From a checkpoint of a small mixture-of-experts model trained on Wikipedia: 32 experts in each of 11 layers.
Below are experts of layer 8 (counted from 0) of a mixture-of-experts language model. Rows are named router (the router's row for the expert), gate (a neuron's input weights, with its number), up (a neuron's input weights, with its number) and show model dimensions 0-127. Each number is 128 + 32 x the weight over its row's rms, rounded and kept within 0 to 255. Numbers have three digits each.
Before each expert's rows: a language model's description of what the expert responds to; "gets" lists some tokens that make up at least twice as much of what it gets as of all text. This comes from a sample of Wikipedia text that the model never trained on. Tokens count by the router's weight.

# expert 7
It responds to: Word-internal y and endings like -ty, -cy, -hy, -ry, as in ecosystem, Pennsylvania, synonym, rugby, plus me, Me, Y.
gets: "y", " He", " co", " me", " Me", "ty"
router:156112164146169156125170067192149142145120144109162154132077083072095179160097137116090076107098123147106177095090158170144179069080125128121121107150146135124125109179200109105159192110131139132133095187124149092136154144093137118161103123131125152093133120115079123129193105103086148073127124049174150166128143072124147123187152152168073119098152098160076131160134090100102150154153
gate0:140118138120102164106147129089145115108116105114142148115114123110125156135156091115190151097117077126148174145137158151177185120178091146151107124097121161150114149128075105169158039138140186166164110141100074154113093162040123076142129162143068188092179205192125138134111157148059134072114122115117126081130165150108119126133105087098134080107142138176130100147140055158100144111108
up0:106189145123168165143091131118180121085162079081080116090156127178149176170096081015160093124095123168116218151108117133132125157107076083089108113103104128131149118134080116150110124115135173196155160125138101102154113129149156097093130108116110089144143154190113137146131157088117152116102110130130165149155154125101200133112076126105151162122156134133146131207147079146075100141099

# expert 27
It responds to: Opening pieces of words like ra, Mo, Na, ca, fa, after a space or hyphen, such as ratings, Movement, catatonic, jumper.
gets: "s", " A", " mo", " Ra", "ra", " a"
router:116128184178078193059099114124151126113215150158131156125085129095082191104139126127104124130123150126130082109111134116142185186140106112103136139119057102103115165085122170082138147207127109125124128169104161164102071163140170132130131111138096179123102166095075121058107174109074140143126123135153155062140112097195177156156145114116121175083139132132104114095135124154127178110118
gate0:155157079161110151135087110105113153107149106189143136135111129111127185110123047145147088116122104049152102183073098151145116102120152108136201100089095157139121152115104104137180160076123150155133000119182083071159179155161122141097140167142136099136089142142151142150183141116124111112152131146180104135141174106123127121139158144131106115113198123150112159108136150104116092130050
up0:151169149129071146159117174118161112151113147114074152112129183133117137145079169093081132107102162137139062128096062125106164046170195119127082155088133132158143121141136112114078179154174130120135149128144148131133132192114152107110185073111102169097137186104083092156112100153131137130063111095093125149172124188142097132106142118077064079142203150097162146140113149120163138091131

# expert 13
It responds to: Word stems and middles before suffixes like -ful, -er, -s, -ian, as in successful, households, older, Albanian, suburban.
gets: "an", "al", "s", "old", "ish", "ur"
router:127169169169060123142139130102124119142152070132140157115075164175133131116091140086177165116086142113131160131142109132067144146110120107113109120152140087127139121115070086142136130122152200122065084132188104102118120174149184097097150177147144125115123138098115097164101181094184150177150104146081108164117202145132142059158076075128119115235145123154120128135114087166160143101102
gate0:110091152113066098151143134151107119173141145112113136189148158143137152131109097139171124171139164115122111118107175134149171080148096125114095126082118142130114177149184138158138097192121146115144138186133112143061136125125132104120061111130145126183069141125143147177126096163126126063038122108061125155077132191140146101120080073183147114117090205202131155103141075134146114102100
up0:148194084159098077184062171140160066124119079151120123145114119171101147132127099120146144108136114155102162055136112179117162099150141066097151075094150146126099152169104126207072115083055116123157197101156150067180146160151137115117142151069089083074140153076141115146168136106138103102131141168093149117111147146110148129157157147152100190138155134116148133117136132147155113096162

# expert 20
It responds to: Table separators, commas in numbers and word pieces in tables or names, e.g. Le-ngth in track lists, Re-gi-ster, comp-lement.
gets: "'", ",", " |", "-", " de", "act"
router:096088078079138078146144148095151131082102135083082060177191137157105094102138142067133159173185129151131080153132120121082092080142158124165159145113143146144111118143095143114091081116080109174109145102108093085102154130125133163148147161150109096106114143164153077144078112173159093184100118150101180093173106167068144080093166140095088100134071148080155135120117153179163117156140
gate0:070132160116118157113121084141207131132200123185086147175103143087104122127099081180149110083138081141100117094129137150106112130147104140073098167216116114111117138094136119113148186162158138088126121113123118196167092092152175059172122047146121175100119141130154152108160119114117116100153169129086168139050136110126117152177125069088144117166155144140157150103132166116120108107085
up0:096144169177103106147125131109095113098178199135161210097126093157101206132136135131167131109147088121096123111197129129167184108048044172097096090109127078163113105119111077108140130194163150111108146177123126120115153190170098139175135144122105123095155136113107165122104131104110135100104157114133159126086137082130118130132138075152079111090111136166155131166133111110059141128064

# expert 23
It responds to: Middle pieces of proper names and digits in sports tables and lists, e.g. Cinc-in-nati, Uni-ã-o, Cl-ar-ence, Glid-den.
gets: "ri", "on", "in", "1", "0", "5"
router:144102158143124151119142135094147108150112133089139055128183172143097072089145095142132155123121183185089160135153132117102152103168146130136172104082096166176149100182092152160136130158085165179160142132089063077138152141094142104066140098097186083139131045140166146124069163123175134164132120134082090088098128091073161132138142131102130145183104159178135117131164123186144088133096
gate0:081155114143115144089126031147137087104089255152115162164140175076148127140109126165128127172089140084144165159097166120114178190123125130145121190108088117123097158136134106107105127124098185109095179130141108129154149104083122118093116105147103110158151170153148124123130133132109164133121136140107144087096107100206180130126106151069102151147091090144127102123140114151054093115114
up0:133147142125159176145080148150167096047105124165102106080091130156075105111067195085124087110143085136101155136089079095121123112151152040175103122191099133104151075118146125132144138186191113144171133098121138099146167163111096135173112155106156137112128178159153118114113100116147120130121182135148150170178130226089127139076169096101140148121114178136095094107121142137133157110093

# expert 1
It responds to: Closing == and === of wiki section headings, markdown table separator rows, and name pieces like Mc, Mi, V, dis.
gets: "==", "is", "===", " V", " ==", " dis"
router:188132121107103165141070186101129152156074058162174139112102125144110155137150113211143131131079122120094155098103133116201183121091095175130048140094146106093102128129146109111154149107173126110148076105157141119172109139120126143146120098174154127129123112105123111109138126118164126098074198146112080162096114155172111164150112140217104148153106085171138146104154071132118109044157
gate0:075153166124164086113122115143102205207118125161117142114140142135179127128082130100085095180210069047176117082169131132180131157121090097170118101144133131083100133130118141156113135149096067106097111147089154098149173089115154137093121111151145096164121114168125197060155107085141144128127131097179107168162111148111109144103153131149122138117106184179169118107159095078096123094141
up0:132160075130100153168128133085148121064152145127149095162127129148088101107151125155153169156116173189084115128097133095073097062083169127091117157165146160132140140070169099112139108093134192159129121100125124141116088170099176147165171193135109173077089127077154076099095104141106100121138156171063147159086133098167145102197086108177159166147144109083090139113127149160142162133165

# expert 31
It responds to: Pieces like et, it, at in network, Heat, kit, plus pipes and numbers inside sports standings and result tables.
gets: "et", " |", "it", "u", "|", "at"
router:088124073094057062123155153177137147109099141106145112156119180138146095102124084133108156138146122134096111157164133161114161115142132159170104128080102153218162079167086179145081096131093090202145114104140125110110101168102106151068097186192127168110140117170150123141089134133109126190150194173138142120138158075091107087136147126105137125148156119086187131094110093179154118155130
gate0:115075139143137145118105138151112163144119141212151074158155162150183134161115174179146053099131147116101101104071138136208126038080060168144119111147118086093101160100117151115131097134120130091065149101151069168136119138146122163100154161118150159101146152101095165123131128095093109075091130129106165110146208150105100135094078168152161104090153143127158157108119094107111169105154
up0:141111160132089149144142224139114195103155139100148089151146121053115115114131146089120122092113098099142159165107100116175163119133127088121069111169113154203145088177190121102072145160152094126107154088118151136147148127137072078175105140138074136152101169077162185132136117083096095107123073117064140093161164130119097158102157145096130165128135117147169178192158153136112127084145

# expert 4
It responds to: Line breaks after lists or headings, table cells, and sentence-initial or spatial words like After, In, On, See, over, near.
gets: "\n", "|", " In", "-", "In", " over"
router:112167193126179095135126137141117114148148156177129155123135121119132149207096103177122101146105102150113124141110132124173129184181096125111095129095095096125152112146117063121153128191161180109123110116145174131089120142142097067034176132130085183119161128128105189152154138150097139080103186180112117108067127095111072143155069108104149117140117140161141106129103126083063168186169
gate0:126089115104116196141063126170094100176161141076140107203112141151118111125081107126190165163153125116091118119080173096112164101109166081095141127132110095142134095165164121150145117170125129121177162135100090104122095110109106115122141096166102144094164158186119185124132080067126179157132163122093134117196143138105134145093124107132151045141140111175073160115081165089182157065131
up0:163098174131095119127153153138115096155152186125131126120158165166183099158113128095155099146104133119093127105123131142176113134120113137092126041128110101123120111090196101115061120139180107162089167077166162135127152170169055079143146052191097143194151135094210124159148118088105152095104144104132130126116131087131159133072151134083085124112096094159166110146093130109182185126143

# expert 10
It responds to: Consonant pieces like l, ch, th, r inside words such as outlook, Albums, described, plus particles out, through, along.
gets: "l", "ch", "th", "r", " Al", " L"
router:114158121154095148077125137148111155197142170078129204065110098112139166179185147159076099078122128100201111098125129089062123128136118102115121140143115155082135144148101097162185159119155068097194078122187103109152119138094141111144125115100131115137162059146133146130143125152092150080175136172108125086087113157109153186134114109103152147146152113103157131171087119101186144191104
gate0:145113133181119117174158127122154142136111115111143129191146153148135201104172073169207111212134154094111181100129120121078166117132098102073111130145107101140164142115103099073147118151070133109121151095132156160105123116167112134097174157085171177152141117126115093126160092094115103105080169128088042166141083087134106087119088137108126149134125126087173170189106086065119160147154
up0:150117164160196135094160068180104081177097084082134113115159160101091079160108108068123140157108138120134060074090146143141162114129173139137136090119140131158134137175097136138109094110114179133117164089053164162196135138099106159128098137162110111161162105111094151055080075105117093157172133130135176140133170152146074109131120134128143159151178171089123096067166102171123137153152

# expert 3
It responds to: Word-internal pieces with m or n, often am, n, em, inside words and names, such as naming, infamous, Lincoln, Adam.
gets: "n", "m", "am", "in", "an", " M"
router:214138068160116124068167125147123082081183094073089143144137116086161101097132127090128179149165127114127102154114083159114141147111130093114179140111105151094140118066170084092141121164084140120144182147076126191157176091139108161138176139080121107137158145065118106103105131120165138153174165120112093152041159182118165166120091181091149126143115128097162121107131125133159104165159
gate0:160211111117189135125149153151164107126227074107072149126148142084149124151118113140078119106102143162123106179081121140139132133134116115086087122168090077084112094082138077133135158167144153105110110154134138175146124118122086137135127056145097109174163153100084159083200096124169094109198107119135071123148133161173173152103148102095186136110102120162132120145076181154125136099129
up0:118110152203162131182133199192073153108140121143195108136159066120154102096122132153123146158132083154147173115141179132166096110124173132175116108069187146132110147153127182088109089105120130120105080160147114209095130163071104146081131125127154139093122075138155092160091146081146138126082137105127137069129059124117168068141106155124134121079117106168145081118102158111114162153141

# expert 30
It responds to: Newline tokens, especially the second of a blank line before section headings, list items or table rows, as before ==Schedule==.
gets: "\n", "o", " \"", "===", " Ju", "u"
router:131087056091129102178165156111161121076113177082097077160201142123151078085160136105127124131170124131136095127123109153099128117128144164154200135079137095143157110123106176129106089119144104153081130089143072125087187113059160127116153148138100121120090145196133104133124068146184116142105102148117170101169135151073160097091182129108099132144077122114182119194134094123177118130178
gate0:110106111124125142088204118144102099131115070151091150119072132131157147152094157123063091101106075154149136162207146140100129090178085163095101151101151169166127152121152148137075166172153145115125108157084169089101152151094174127144071147095114105049132125119114135138125164137086058126095169114140149155120086133141110161109137233099173158119186134143111125136130121155140201116113
up0:092114139123111138119234103124150163112134064140146142131135071096096104161121127124107113064123031093216134120161137161182121170140124142099158138097129139140113107136068137122130188144166166114141112111113130060112134097093133163104079139111070113136157097106086147124121115085115130057107130082120147117103150134104143150138129151122202167128139140175163189197171126148084143111134

# expert 22
It responds to: Final s on plurals and names, percent signs, season spans like –19 and –20, and stat-table letters and years.
gets: "s", "h", "i", "%", " g", " at"
router:158083087079107087162081136065196115085139114077077087137159132152118096120108176117132132146125141151111138175132163117087146129114139113141106150111109097122076196144144140180125083156107081115151111071086100154088166106145174211142110147131146147092089198123142165163171161140145120124137082169140125100152152167059091126154119181153106049137088139088135117125119143136132156174092
gate0:166138122114162092123130146104115096163167095140162118128121134093185128096114148145124144092109146042132116159145130224113089174158086147071153081108074183133106097079093133157167165074152083124121090107152116147136175144132120175142191136096141106157132097097077170138120107152139148155134148047161120104107156115073106157155121171123119124160067177193160134170133131140100165103163
up0:110165130104177110147101150158042171111139084096146106097129116148130096139149112101113143178160095105162145113106150144153105132061153108161144140117110094146141154152190139101066132148140164122102100210123123104121128120101156141140117052088150143145081108143113123144075105132127108085121093129076083163232116102129149081135090116114186128090124087145143118154164105168221113175172

# expert 18
It responds to: Endings like ia, a, ina, da plus closing quotes and parentheses, and of in Species of fish or state of.
gets: "a", ")", "ia", "\"", "ta", "na"
router:127137141096118173182145127125067135116198134106153066116100163121106147132117159122098127165179161123126099061113134146126106123130113122124155132160153117150113112184126076120094111170176183144094128076124126136099138149155135138167098183031181149157106141146119091077142116134099144157093054129125092146162187115092120112085181088123150130092154161112125117163064126168153120045067
gate0:135121094101117119146126097136076147119128111136224105125120136144060105153111152184102133087104109179126129108137140167095165129127167187146113120092094165160179147145133189193146136090148147195179145225106085106106100086183103103108129120122134125163091116139146148071112131163096186096134170129106121133103111115096086150082144118169088116176158181082161076112131085136105130110114
up0:102145081114107079153115164157112148079145163148118154163069112068182118201078160094119104176171089122145079092171132122097097137127149073158113136124119170127141127101085141093148153061137141122064139089159089127197088186140130130147134160116151101129205138138139130107143127181120105139128207116163153097089109101124091155123113114140142128089081085173189158107165146137099155168143

# expert 25
It responds to: Table pipes, commas, and, is, was, plus odd letters mid-word like forced, advises, and verbs allow, provide, pass.
gets: " |", ",", " c", " and", " is", " was"
router:095098072073148090151136139113148151078094134101093071168190136158093095107138114062139171185201116151156083148132125139089107080149146114158147138123134147128140121139081145117097075127072111174108151116121086101112140140114134163168146162143096100119109154175145081159077110172173118181080120138111172103180096169085149094087154146111081096141069167088154126118126169184154097161137
gate0:119126169150128167127159118107133106145109168139140142108093177115187090148171076103159159090063089115168125150156103128161137197089116083138083143148106087057096091161119145192109177145094078152154137143098152115205151106137132104095152115106139117134082138122131192135146163139098121150135141100121062089118113109148149122169107102148191127079116113123157146188192060142068152094102
up0:083119132131062138160154117051106143129094123126118139195167117118119121158108172110131174121178135113157222106144142110063072114117110133090091057128104098129144086224128104193121167130134120142176128118124118136125146113134103094106105075157114156112128184164106135124156159071155165119148137111152131106164146096081158104085167208153153124152183074106135121129132094127105107084127